config.toml
num_hidden_layers = 9
experts_per_token = 1
init_std_router = 0.0185
lr_router = 0.0016
num_attention_heads = 3
positions = "learned+rope"
tie_word_embeddings = true
init_std_down = 0.0
lr_mult_o = 3.0
decay_fraction = 1.0
doc_mask = true
Below are experts of layer 6 (counted from 0) of a mixture-of-experts language model. Rows are named router (the router's row for the expert), up (a neuron's input weights, with its number) and show model dimensions 192-287. Each number is 128 + 24 x the weight over its row's rms, rounded and kept within 0 to 255.
After each expert's rows: a language model's description of what the expert responds to; "comes after" lists some tokens at least twice as common just before its tokens as in all text. This comes from a sample of Wikipedia text that the model never trained on. Tokens count by the router's weight.

# expert 14
router [132 139 126 124 123  73 101 125 126 140 130 139 147  42 131 105 149 129 108 124 127  56 113 132 156 115 119 121 150 139 115  69 127 126 125 122 120 135 134 106 150 115 157 149 116 105 153 163 110 159  86 136 148 169 190  97 122  98 132 157 109  97 127 149 109 136 130 182 155 118 105 127 168 171 117 142 135 118 125 117 135 140 113 131 139 119 113 125 140 132 117 146 133 147 143 139]
up0 [131 132 111 103 123 135 119 121 139 137 143 131 168 128 122 125 122 137 105 139 125 118 118 137 124 115 145 131 133 140 106 110 156 112  68 115  90 114  96 160 116 112 112 109 125 132 180 122 152 135 153  96 151 137 107 104 172 115 163 122 106 122 135 104 180 147 116 132 106  98 101 134  88 147 113  87 108 155  83 140 163  93 135 135 139 121  91 164 143 139 104 127  85 159 137 136]
up1 [140 141 148 145 142 161 135 121 137 124 120 121 149 123 133 108 111 134 121 149 120 109 147 126 121 145 107  91 140 161 107 101 136  84 150 155 118 132 104 161 126 109 117 125 142  77  97 135  91 132 134 152 105 162 132 129 111 171 167  95 197 141 110 123 158 107 117 175 122 122 135 107 138 177 125 122 123 152 115 181 132 141 114 136 114 147 135 138 125 128 180 134 147 129 156 116]
up2 [131 108 120 145 132 117 114 125 173 168 133 122  96 105 152 121  91 139  92 153 154 114 105  90 121 112 127  64 116 148 146 132 153 144  86  51 139 125 174 107 164 136 142 121 133 133 118 152 166 151 122  96 138  87 140 126  89 136 130  99 124 125  96 175 121 130 107 115 126 136 125 113 175 155 109 171 102 126 135  89 130 134 149 122 150 128  93  90 167 147 130 147 148 107 131 126]
up3 [117  96 125 115 146 122  91 169  97 153 118 160 151  94 120 153 142 110 155 126  96 106 119  93  67  99 113 132 147 183 149 122  85 110 116 164  83 169 151 103 122 148 161 173 145 131 120 136 148 122 100 143 163 103 105 152 163 126 135 168 150 123 134 136 112 102  99 143 137 118 118 155 148 161 127  98 110 108  97 118 124 156 171 128 133 136 158 132 100 139 125 143 129 168 148 115]
up4 [140 120 157 133 143 165 133 115 126 134 128 117 109 149 133  93 158 147 146 149 146 171 109 164 116 137 143 164 135 146 144 103 133 114 138 147 120 104 131 138 150 129 177 135 133 160 134 162 107 136 144 151 133 171 127 107 132 135 135 112 112 138 125 109 132 182 145 143 137 136 159 130 135 109 153 125 132 103 119  77 164 141 167 132 110 136  83 125 120 146  90 120 121 130 149 112]
up5 [155 137 132 129 113 136  66 164 146 116 125 115 141 136 124 157 135 145 166 132 149 146 190 121 211 144 117  68 173 136 118  99 144 149 120 134 151  59 134 152  85 116 178 110 151 108  99 136  82 135 155 131 119 148 152 127 105 145 125 104 127 143  86 109  70 157 142 158 101 174 100 110 137 137 127 123 144 148 136 127 137 168 126 122 141 119 143 106  96 133 110 109 105 147 146 128]
up6 [101 112 156 152 156 110  80 161 129 120  97 112 108 133 131 165  92 128 101 109 109 104 123 110 143  61 153 122 123 163 153 164 143 135 116 140 141 106  88 167  90 136 155 153 133 115 133 154 146  98 135 112 142  97 140 131 169 120 102 151  80 135 175  93 109 121  96 134 127 109 123 117 152 106 126 101  91 119  99 117 103 114 130 129 114 143 103 113 152 147 112 138 141 149 126 138]
Description: Determiners and adjectives. Determiners, quantifiers, ordinals and adjectives after the, a or of, before a noun, such as an, second, great, many, each.
comes after: " the", " a", " of", " and", " an", " The"

# expert 3
router [148 138 109  81 131 144 118 115 110  97 164 112 124  90 129 135  87 129 147 128 123 131 118 164 159 120 112 117 137 144 142 129 165 102 116 173 173 166 100 135 161 161 136 146 102  85 121 139  96 123  84 132 196 163 144 185 104  88 133 145  70 115 119 144 118 109  91 116 123 126 117 111 159 151 146 136  70 154 145 127 144 151 167 116 135 137 121 149 125 111 115 145 134 135 125 112]
up0 [179 150 146 102 138 110 101 149 140 138 144 205 108 122 142 104 161 136 112 121 115 153 134 122 133  98  99 157 169 164 138 173 131 105 127 129  74 102 173 129 174 158 110 149 169 123 105 123 113  60  89  90 107 152 133 112 180  94 112 142 118 102 173 109  95 107 123 159 137 117 151 138 128 130 149 129 119 107 144 155 123 135 150 134 124 105 161 100 138 152 119 103 117 145 146 103]
up1 [139 123 118 105  68 141 101 136 150 217 158 121 114 101 123 151 185 165 137  94 101 138 104 148 126 104 106 156 134 132 103 126 140  86 128 169 142 129 126 131 174  76  87 157 129 131 132 117 117 139 107  99 159 112 170 175 132 156  85 156 121  80  96 145 110 134 170 125  89  97 134 100 175 117 162 166 120 152 123 119 144 149  94  85 170 144  92 141  97 132 139 154 148 129 106 102]
up2 [142 136 117  93 170 106 182  95 127 188 136 130 147 133 121 121 117 150 161 125 111 104 137 149 141 107 147 149 142 127 141 132 129 106  46  96  85 120 179 165 136 146 102 104 106 166 135 114 134 145 135 137 116 150 122 154  51  97 106 162 117 109 143 103 107  84  92 136  80 146 121 122 110 153 107 104 135 103 136 121 144 139 106 116 130 134 134 124 107 115  96 132 143  98 156  99]
up3 [154  90 129 145 138 137 151 118 116 145 118 146 136 105 133 145 146 168 133 121 156 167 112 141 159 123  95 119 120 150 123 154 106 140 175  96 169 145 117 161 141  91 153 163 107 112 122 132 114 145 107 159 155 103  87  89 125 101 145 111 124 120 125 111 129 121 104 122 136 139 154 133 110 158 137 124 115 114 120  65 158 127 106 104 133  97 156 102 129 100 114 136 147 120 121  89]
up4 [ 89 134 153 160  89 130  83 115 130 184 167 112 154 108 160 128 115 161 131 123 101 126 137 162 132 123 147 134 102 150 124 111 147 129 110 141 194 122 136 112  90  74 151 132  62  87 126 104 138 119 100 125  62 158 140 118 141 133 112 108 147 118 129 147 118 139 158 164 109 106 122 116 112 119 147 114 107 137 120  84 101 170  97 101 124 103 160 127 125 109 144 134 170 128 107 139]
up5 [140 142 157 113 144 127  96 157 134 134 148 123 157 156 123 123  81 148 109  83 125 122 121 155 118 111 152 131 183 136 112 163 164 137 107 107 160 113 101 124 103 169 121 122 111 120  62  86 108 144 141 128 122 120 176  98 121 144 103 126 148  73 167 132 112 132 121 169 143 127  98 130 106 141 139 112 156 140 128 142 152 120 169 116 108 167 132 145 143 130 122 170 131 111 107 133]
up6 [124 141 164 152 147 112 105  93 113 127 138 142 106 133 158 151 115 160 134 122 145 129 121 119 137 172 116 113 126 133 152 146 159 153  80 104 133 114 141 133 150 160 106 130 147 198 135 133 123 139 124 101 121  76 136 139 130 160  83 131 169 102 122 109 115 159 114 106 114  91 126 107 132 157 139 140 117 148 135 134 111 129 112 130 134 128 158 132 138 164 109 134 150 104 152 131]
Description: List and infobox starts. Line-initial dashes and first words of infobox fields or headings, such as "- National team:", "- Country:", World, South.
comes after: "\n", "-", "|", " ", " •", " Country"

# expert 4
router [107 159 118  93 175  96 115 105 132  84 126 147 142  70 150 129 100 127 127 129 124  83 141 140 160 144 127 156 159 133 102 111 127 131 132 116 162 200 120 125  90 133 124 162  91 121 124 120 136 112 138  90 139 121 143  91 118 173 128 161  99 114 126 128 144 104 116 106 134 103 123 124 111 148 126 121 121 175 142 120 146 132 181 132 160 106 100 156 132 109 144 139 117 123 179 111]
up0 [ 93 107 129 153 111 156 109 108 129 150 122 154 115 149 114 181 148 140 131 102 150  94 143 132 177  95 111 152 139 142 100 139 135 125 130 122 115 143 124  97 148 178 108 114 137  83 162 124 127 132 158 154 129 132 133  68 106 168 141 134 121 173 146 121  92 109 128 119 108 103 160 122  95  75 129 175 121 158 116 107 170 175 120 147 118 137 114 104 155  75 128 128 157 145 151 103]
up1 [101 109 103 131 123 111 127 111 108 158 137 170 106 146 131 133 139 135 115 108 141 109 145 122 197 139  67 106 117 161 166 100 135 110 115 109 135 130 119 114  99 110  83 109 149 152 161 121 109 150 116 117 130 115 146 110 125 122  94 141 118 109 156 128 148  98 140 183 132 137 114 134 124 153 129  98 111 151 124 156 132 160  83 112 114 145 174 140 144 120 103  91 169 138 119 127]
up2 [125 110 107 151 122 100 132 174 211 159 127 153 101 131 135 139 117 133  87 160 121  76 147 120 137 139 107 135 150 104 111 140 137 174 131 101 116 117 134 130 123 146 112 117 114 125 116  97 136 130 115 153 106  94 138 109 100 121 112 115 146 166 106 124 117 131 134 119 123 153 107 134 154 131 134 143 134 166 109 121 144 125  87 136 150 111  96  85  95  99 122 152 164 139 149 164]
up3 [116 150  87  82 166  94  67 101 129 116 123 146 139 125 111 157 103 137 126 107  94 141 162  73 129 154 128 118 155 166 121 112 119  59 128 135 129  97 131 161 170 111  77 116 167 120 129 153 102  87 152 158 135 159 109 110 152 150 122 144 128 124 121 105 130 131 104 149 129 164 173 144 130 174 154 152 131  91 136 119 182 124 130 176 170 139 125 182 102 127 174 149 158 102 161 131]
up4 [160 105 147 108 119 132  84  58 163  98 151 100 118 102 144 134 174 154 140 114 127 109 143 135 128 103 141 126 115 126 118 115 140  98 141 127 134 145 154  94 142 114 141 150 160 110 103 145 162 125 190 132 150 173  91 116 166 174  94  93 112 143  94 131 173 108 115 171 128 132 118 134 140 135 136 111 133 123 135 107 127 132 139 114 169 139 114 115 129  64 106 136  89 143 131 113]
up5 [127 122 145 126 103 105  98 143 156 122  90 128 155 103 131 132  87 137 114 104 122 150 128 186 119 120 125 138 100 161 137  99 117 169 156 139 107 146 152 129 110 124 116 147 151 150 116 136 126 111 125 126 169 114 122 113 105 152 122 146 124 138 151  86 133 109 108  84 112 139 136 106 105 138 145 123 124 146  97 133 177 131 136 103 153 134 100 111 191 124 122 115 125 123 151 113]
up6 [127  97 151 147 103 151 151  98 131 116  86 145 117 107 107 138 107 162 161 127 156  71 145 124 117 120 118 166 134 143 131  97 134 143 109 138 119  84 137  90 126 139 121 108  91 150  81 115 100 120 107 169 117 101 154 138 185 147 139 125 154 195 138 156 112 155 109 154 122 110 116 117 123 155 168 120 151 161 156 110 130 141  89  87 101 137 114 115 128 132  88 156 151 169 146 138]
Description: Main verbs after auxiliaries. Past participles and verbs after was, to, were or he in narrative prose, such as made, released, offered, walks, settle.
comes after: " was", " to", " were", " and", " he", " is"

# expert 13
router [ 77 102 142 150  88 192 120 154 147  82 117 111 139 129 129 127 126 114 153 116 136 136  98 123 109 120 117 115 150 152 134 119 145  76 111 116 139 138 132 121 173 152 148  96 107 113 114 126 101 141 152 129 159 102 118 121 127 151 133 116 134 129 127 144 147 117 131 116 128 142 112 104 142 118 123 151 143 128 120 140 157 145 171 112 189 131 154  78 102 126 110 126 127 141 142 113]
up0 [142 135  98 144 148 125 161 142 119 132 101 127  94 133 167 167 107  89 148 119 118 163 142  91 152 148 116 129 154 174 160 137 107 106 158 134 138 126 104 107  93 140 136  53 102  69 188 139 112 143  96 148 126 169 103 101 153 127 140 114 145  91 116  72  93 112 170 110 106 152 149 140  89 120 106 104 101 135 146 103 141 145 119 105 154 151 158 178 114 108  97 111 116 156 127 135]
up1 [100 112 134 111 122 115 139  99 140 135 123 144 103  95 108 116 109 106 144 135 142  90 187 111 112  76 126 125 130 167  92 134 127 147 156 144 103 117 162 108 133 146 116 117 115 156 102 125 141 158 152 161 149 100 141 152 167 157 186 121 129 108 115 138 130 120 136 124 141 154 119 125 112 116 151 160 136 108 144 128 138 160 104  90 122 101  68 102 146 129 114 131 134 157 159 170]
up2 [134 131 102 149 154 151  95 132 158 142 103 132 111 109 108 139 115 139 137 119 144 119 135 127 160 126 162 145 112 148 173 126 135 156 154 169 121  82 120 157 178  84  89 152 110 115 119 143 129 136 153 150 115 133 144 112 132 139 162 166  75 162 120 170 146 135 126 132 123 119 132 178 135  80 144 129 102 122  98 114  98 151 130 101 126 142 155 106 101 123 108 126 144 119 114 107]
up3 [137 120  78 152  94 105 162 126 137 124 131 126 151 124 100 169 136 131 117 101 128 107 122 123 164 115 118 164 160 132 176 122 152 107 131 148 130 128 129 101 123 133 148 127 147 129  96 139 111 113 111 141 137 113 116 122  51  93 183  98  78 137 101 116 154 162 134 151  90 119 122 136  89 108 113 169 142 112 131 134 135 121 114 125 138 125 128 138 131 122 145 166 112 158 131 154]
up4 [ 69 163 133 135 111 108 165 109 138 139 110 141 129 106 149  95 103 160 157 104 147 134 114 145 125 156 126 166 119 104 148 142 185 108 149 130 126 116 139 142 163  88 138  95 153 118 157 114 127 122 119 123 164 122 145  83 143 159 115 120 149  89 141  97 140 123 173 161  91 136 132 134 151 112 145 113  80 147 141 149 115 107 124  82 108  95 162 164 175  86 126  57  86 132 130 133]
up5 [145 138  75 126 145 155 135 128 133 127  72 123 133 141 115 120 134  89  80 129 132 149 106 139 133 136 104 121 133 140  95 118 136 175 118 102 145 109 111 168 133 111 133 186 140 157 161 194  75 101 113 150 103 100 137 104 136 132 181 102 109 130 144 123  95 110 108 143 185 111 157 143 131 138 122 189 141 139 136 123 173 138 148 161 103 115 119 101  88 109  98 146 121 150 126 161]
up6 [104 135 129 139 129 130 141 148 147 133 109 145 171 132 129 159 124 132 144 117 130 175 111 110 124 121 121 157 171 145  83 146 157 134 141 114 196 155 130 116 128 110 128 144 128 148 112 170  88 170 130 101 136 116 131 127  96 135 122 105 124 149 133 162 132 107 140 135 142 111 136 109 137  97 134 132 126 130 136  90 106 133 122 161 117  84 154 142 138 112 171 140 111 150 155 138]
Description: Line breaks and headings. Line breaks, == heading markers and table divider rows in section structure, as in "==Reception==" or "|---|---|".
comes after: "\n", " |", ".", "==", ")", " "

# expert 9
router [103 122 131 132 168 110 114 139 133 166  70 125 108 116 139 104 108 132 118 134  70 124  69 161 157 124 100 112 134 160 115 160 123 110 134 146 131  90 140 117 151 128 152 144 118 141 169 128 135 111 125 130 147  92 163 139 115  91  77 153 121 107 182 108 158 144 129 100 153  79 122 136 130 174 135 144 107 121  90  79 179 141 114  91 172 140 125 110 108  87 129  99 139 117 173 111]
up0 [ 96 129 126 102 142 120 166 134 142 151 109 133 162 122 184  98 143 141 132 105 108 107 147 102 138 154 123 137 131 140 137 126 138 172 158 142 143 116 180 131 108 126 117 140 165  94  87 153 134 139 126 134  84 158 152  98 156 134  94  98 125 171 137 121 132  74 125 155 160 175 122 132 120 150  92  73 116 132 125 138 110 109 193 136 115 110 139 115  83 142 150 184 142 186 170 145]
up1 [118 178 113 145 134 141 108 137 152 154 160 105 127 108 152  93 145 141 114 105 131 144  89 145 181 152 157  91 125 143 108 158 143 133 124 176 134 125 104 118 129 123 126 114 136 131 128 131 136 121 101 116 106 115 135 127 140 159 137 156 109 109 116 125 174 172  97 109  96 144 100 131 166 168 172 143 128 139  99 121 134 124 127 155 139 137 127 102 146 159 135  75 167 143 136 128]
up2 [116 141  62  76 138  98 147 137 129  88 132  98 138 135 128 106 123  98 135  98 148 117 131 123 142 144 128 142 134 100 135 104 149  91 129  99 121 123 104 127 122  81 157 177 171 130 122 124 156 131 112  97 156  87 151 117 151 170 152 161 147  85 152 123 161 135 117 123  82 152 108 121 156 105 153 125 180 124 134  99 139 115 186 147 115 121 110 144 100 114 130 107 121 101 100 114]
up3 [130 100 138 113 132 135 153  82 137  95  92 109 117 130  94 141 127 109 120 157 135 133 112 149 137 101 139 110 118 122 103 140 119 136 102 115 109 100 125  86 125 126  97 134 145 128 134 121 184 107 127  85 133 146  91 107 103 133 149 138  63 142 144 102 147  84 113 173 136 174 114  91 135 131  95 152 149 108 146 144 155 132 137 140 151 152 101 139 153 183  85 117 133 108 159 169]
up4 [149 152  80 144 134 139  95 112 191 106  89 121 125 101 157 127 137  72 110  97  98  99  84 118 143 126 152 104 149 114 142 148 192 172 107 144 130 127 143 130 115  88 137  80 122 142 125 154 116 106 120 131 178 145 115 155 129 102 119 138 112 132  92 161 125 153 101 137 135 123 117 136 142 135 149 150 116 143 126 109 102 145 132 125 172 134 169 127 115  93 139 125 138 111 125 123]
up5 [130 140 130 111 133 126  94 122 140  92 147 134 175 167  92 188  69 156 198 104 102 153 111 128 128  94 134 131 113 141 110 125 128 148 163  84 142 151 127 161 123 158 122 126 142 154 132 141 123 121  98 100 132 116  70 120 108 150 122  96 129 135  76 149 118 124 127 108 151 108 124 140  81 144 116 100  95 133 140 131 187 113 126 102 149 136 148 135  93 138 117 144 125  83 132 126]
up6 [ 97 112 106 155 121  99 155 157 164 100 132 117 130 122 117 129 157 128 163 126 136 125 160 162 123 137 148  80 121 122 142 144 139 101 150  99 124 176 122 110 157 145 145 128 145 119 127 159  96 108 137 117 141 103 144 117 131 147 136 103  90 122 128 106 183 110 136 116 165 118 146 143 113 121 140  96 124 103 107  55 150 144 144 128 129 100 153  90 142 113 139 156 160  94 101 125]
Description: Numbers and years. Digit pieces in coordinates, postal codes, populations and dates, especially years like 2017 and 2012, and the ″ symbol.
comes after: "–", ".", ",", " (", " in", "-"

# expert 12
router [137 103 113 109 106 125 144 148 130 137 122 127 134 122 122 163  53 135 131 113  91 136 157 142 193 133 170  53 146 165 142  98 139  66 146 134 160 119 110 155 150 146 138 157 123 136 100 157 133 136 138 119 169  93 109  87 135 115  90  87  91 130 126 129 113 143 120 154 114 135 107 117  91 130 151 127 109 129 182 116 161 128 122 128 132  77 123 119 138 110 123 133  97 132 150 108]
up0 [ 83 113 137 116 140 103 121 181 124 116 140 146 114 124 117 172 133 130 136 138 126 101  75  66 110 100 117 121 129  75 111 122 144 121  94 158 101 139 112  97 158 119 125  88 126 165 131 110 102  80 133 149 141 133 123 130 150 101 134 156 135 108 156 183 127 213  85  82 116  92 114  82 128 129 153 150 138 150 131 118 111 151 138 107 139 122 134 132 115 113 145 106 123 111 155 115]
up1 [169 102 117 136 159  83 131 136 141 144 154 142 104  96 104 154 183  73 130 129 103 117 129 105 117 113 152 124 115 151 161 147 137 134 108 152  89 106 127 135 151 119 119 123 116 157 105 124 116 137 118 116 122 181 130 105 140  77 102 116 148 144 155 114 126 118 121 136 175 118 130 137 144 139 154 171 114 126 164 170 120 121 170 106 139 160 152 145 117 105 125 179 113 162 171 116]
up2 [132  68 106 118 125 140 155 172 163  75 111 123 167 116 130  80 115 160  62 145 121 144 150 127 117 127 134 130 155  95 130 121 127  78 136 150  94 144 137 131 157 109  87 134 134 114  95 123 105 144 122 138 100 121 131 161 137 160 115 130 137 146 141 128 106 140 121 106 124 135 123 139 101 135 164 127  95 124 103 112 153 127 128 165 121 154 122  97  95 104 120 110 107 141 135  94]
up3 [108 175 140 123  81 126 100 116  91 107 144  72  92 118 112  90 108 134 178 149  91 132 106 135 135 133 123 110 129 132 128  78  71 147 175 138 168 151  92 124 112 145 143 153  95 127 116 139 106 113 116 148  97 103 129  92 174 164 107 125 122  77  96 121 170 119 103 143 128 150 119 118 123 151 144 164 150 111 108 126 143 113 120 127 111 131 126 131 150 100 147  98 102 113 114 137]
up4 [166 159 172 145  79 138  63 129 150  99 138 170 163  91 121 118 160 125  75 143 118 145 116 144 175  97  94 138 114 115 117 108 118 146 108 157 136 131 117 124 131 138 109 104  94 134  95 148 111 153 137 139 140 117 105 147 104  92  74 149 102 180 108  91 152 132 149 139 174 122 158 123 157 139 104 114 116 147 120 157 133 154 125  87 126 101 137 170  97 128 202 109  75 149 115 133]
up5 [177 160 146 170 131 148 120 167 102 121  94 121 179 168 137 145 161 150 163  95 124 153  91 105 141 151 113 122 189 156 146 132 110 139 159 141 102 128 145 134 100 141 106 129  80 121 128  99 140 135 126 126  85 128 127  90 132 127 115  98 102 109 164 135  95 119 191 148 145 135 121  82 162 132 134 129 132 104  97 142 133 104 136 126  89 144 130  94  96 111 104 134 151 146 132 114]
up6 [128 123 130 151 152 128 107 172 123 117 132 129 153 117 135 151 121 159 109 133 139 133 131 127 178 126 116 139 136 127 156 141 136 106 131 128  93 131 147 136 160 178 102  71 164 135 124 141 123 160 139 123 124  87 114 143  99 163 103 155  87  94 141  94 111 112 165 114 159 127 128 122  67  90 142 180 127 155 140 126 103 116 122 100 160 163 119 118 124 119  99 157  88 137 129 145]
Description: Articles and prepositions. Function words the, in, of, his and possessive 's before noun phrases in prose, such as in the village, of Augusta.
comes after: " of", " in", " at", " to", " for", " on"

# expert 2
router [ 84 129 131 110 134 143 153 137 153  89 108 133 121 131 113 101 117 155  80 123 110 144 161 128 129 108 146  95 158 151 165  94 163  67 133 100 132 149 119 151 115 124 115 123 107 162 128 160 124 115 168 151 179  93 131  63 116 143 106  99 113 122 135 128 114 195  85 117 111 143 109 149 147 133 149 129 113  93 156 132 154 118 152 101 100  81 112 118 153 116 159 115  99 133 104 111]
up0 [147 149 171 106 171 123 117 144 102 137 135 125 116 121 157 141 135 138 191 141 141 133 135 144 155  96 126 143 129 131 110 132  96 154 137 146 123 113 149 132  90 138  93  75 140  77 178  83 132 111 132 124 164 129 145 157 131 149 196 116  97  99 143  99 136 140 119 125 114 215 153 101 131 189  89 151 109 166 128 116  93 160 106 128 131 123 149 156 111 161 116 140  95 107 127 108]
up1 [ 72 139 156 125 119 160 132 159  85 167 129  96 232 104 103 112  97 148  98 130 130 133 109  88 126 115 153 152 134 119 123 114 156 136 121 100 105 104 134 167 165 112 168 136 105 113 126 105 118 146 135 120 136 114 110  90 104 110 112 116 103 119 172 144 168 135 115 136 125 130 126 141 117 130 126 149 113  88 125 127  64 112 114 139 126 157 122 140 102 122 126 124 146 116 170 143]
up2 [124 110 123 158 127 144 152 136 145 107 127 138 100 110 146 117 179 128 127 127 118 113 114 146 177 147 103 126 134 117 142  99 127 119 134 158 138 127 122 113 179 146 100 120 128 155  81 128 162 133 138 129 138 120 126 112 139 127 129 119 138 119 128 147 109 150 162 115  90 143 138 134 121 152 142 115 161 132  97 105 128 153  91  85 140 123 106 114 165 134 148 124 156 147 137 111]
up3 [162 138 123 135  82 124 137  99 128 142 108 133 104 133 169 133 130 112 156 116 131 160 149 113 179 133 121 116 106  88 118 138 113 166  81 110 102 127 122  96 158 141 124 121 122 138 153 122 139 106 107 119 109 145 131 136 113 166 128 135 146 100 106 113 141 154 131 129 100 144 112 154 150 117 113 173 144 145  93 166 108 136 168 144 124 110 162 154 108 135 155 194 108 120 101 132]
up4 [113 128  85 123 144 161 119 147 149 164  82 119 167 105 139 132 136 133 110 146  98 151 124 106 139  95 144 154 117 156 132 139 140 121 150 136 203 151 148 133 127 119 135 100  62 166 102 122 156 113 169 151 132 116 145 141 128  99 159 124 149 117 160 111 133 140 146  92 123 136 130 100 152  75 129 106 132 118 110 133 114  82 133 103 149  84  98 118 110 118 145 119 105  96 137 102]
up5 [103 127  87 192 122 147 122 135 143 116 114  69 122 124 131  95  63 156 162 124 122 103 128 161 144 157 122 138 138 137 123 143  91 128  97 162 127 110 142  78  99 115 130 157  69 148 122 132 112 153 129 110 160 126 139 160 113 106 153 155 113 138 103 114 136 163  91 147 122 110 125 158 153 158 157 137  99 149 144 144 139 155  73 141 123 116 141 174 106 144 112 158 114 120  96 110]
up6 [102 138 107 163 159 100 169 121 124 137 139 149 121 109  97 139  94 178  98 149 124 127 118 137 112 119 157 136 140 114 109 118 132 126 113 133 149 157 153 106 132 129 123 135 143 130 174 147 133  94 135 120 135 142 144 167 101 104 129 148 164 146 107 109 115 136 125 151 102  97 123  80 120 144 118 110 121 118  92 119 113 156 119 133 126 123 107 124 141 130 151 111 113 123 125 147]
Description: Capitalized word-initial pieces. First letter or short first piece of a word, often a name or title, such as Ch in Chauhan, Sh in Shia, D in Dudes.
comes after: "-", " \"", " (", ":", "===", "=="

# expert 0
router [149 131 124 135 154 137 127 123 173 126 135 139 141 112 131 148 115 145 158 110 122 167  98 134 126 128 131 145 141 175 137  71 118 130 113 145 179 118 109 130  99 115 119 118 117 141 150  96  89 115 135 140 156 132 153 143 157 105 132 146  85 107 147 101 139 152 120 125 123 130 127 125 117 174 120 150  82 106 178  92 120 134 119 105 116 130 112 148 121 100 102 150 157 129 165 147]
up0 [159 165 161 108 113 139 116 101 153 129  88 149 113 126 130 104  95  98 120 102 139 174 126 118 132 129 118  95 109 122 151 103 122 146 126 170 111 112 134 138 113 157 120  90 128 172  90 134  82 165 153 132 127 182 132 136 108 133 166 144 141 126 122 108 138  69  96 138 153 108 152 166 123 131 129 160 163 124 112 109 129 169  90 118 151 153 124 145 133 172 115 172 145 120 136 127]
up1 [178 120 122 142 135 110 126 141 139 109 153 129 108 150 120 107 138 113 115 113  90  96 118  97 151 121 139 132 126 159 142 129 142 119 200  76 126 136 139 105 154 133 146 143 154 127 149 157 123 141 167 146 174 148 123 144 102 131  67  83 112 112 107  97 124 122 167 129 106 148 118 109 209  77 112 115 101 144 151 152 123 116 144 128 108  73 113 107 170 106 136 131 134 120 166 150]
up2 [157 118 135 135 123 134 138 110 145 111 105 144 113 149 136 130 162 134 130 122 119 161 110 151 113 136 173 111 172 123 119 155 169 150 127 144 168  93  97 151 135 173 142 151 141 131 114 142  82 113  80 119 112 106 136 153 109 162 143 142 119 131 160 100 115 151 136 191 133 117 132 135 116 105 121 138 108 147 131 152 134 155 141 121 125 136 132 136 139 142 109  83 138 126 115 150]
up3 [130 164 145 129 141 152 141 134 133 116 173 132 123 152 141 107 138 166 131 136 167 132 127 186 143  94 125 115  90 144 130  99 111 102 122 133 131 157 178 160 148 111 133 172 139 126 137 150 104 153 164 124 125 136  80 129 176 114 169 122 151  76 132 161 149 107 149 121 157  92 143 124 114 140 127 130  95  98 118 131 146 133 154 108 107 115 130 145 127  77 138 119 123 117 117 171]
up4 [111 127  89  98 137 110 113 142 124 115 176 128 140 123 162 141 110 123 188 114 120 134 165 111  74 153 115 151 159  98 131 131 187 157 103 108 133 123 106 140 147 101 136 137 130 132  85 144 137 154 139 119 150 110 150 137 102 126 134  77 113 137 150  83 149 112 114 172  92 161 167 126  72  84 192 129 151 108 127 147 106 138 140 135 145 143 160 134  92 118  96 128 146 130 168 121]
up5 [120 152 131 163 144 123 145 140 164 112 138  81 203 103 108 125 144 139 119 105 119 126 124 153 116 117  83 148  94 127 130 121 134 127 106 135 179 117  70 105 122 134 158 119  72 134 114 137 151 134 134 106 146 113 148 144 114 145 121 158 115 132 163 127 136  95 135  75 108  84 173 102  94 120  92 114 140 103 110 182 115 154 118 124 150 111 122 150 153  85 144 151 136 146 153 101]
up6 [135 127 129 153 108 131 150 120 128 129 155  80 103 107 148  89 143 134 112 148 167 108 149 130 221 161 206 103 142 134 173 186 140 138 155 131 159 154 105 134 103 116 167 159  81 128 127  96 132  96 109 129 173  98 116 107 149 159  95 132 129 141 108 104 114 133 153  91 149 123 148 114 117 124 144 116 125 157  86 146 151 131 123 112 148 123 135 111  95  81 106 156 133 174 129 146]
Description: Standalone numbers in tables. Numbers standing alone after a pipe, colon or parenthesis in tables, lists and coordinates, such as 3 episodes, 56.89, 30 June.
comes after: " |", "|", " (", ";", ":", " $"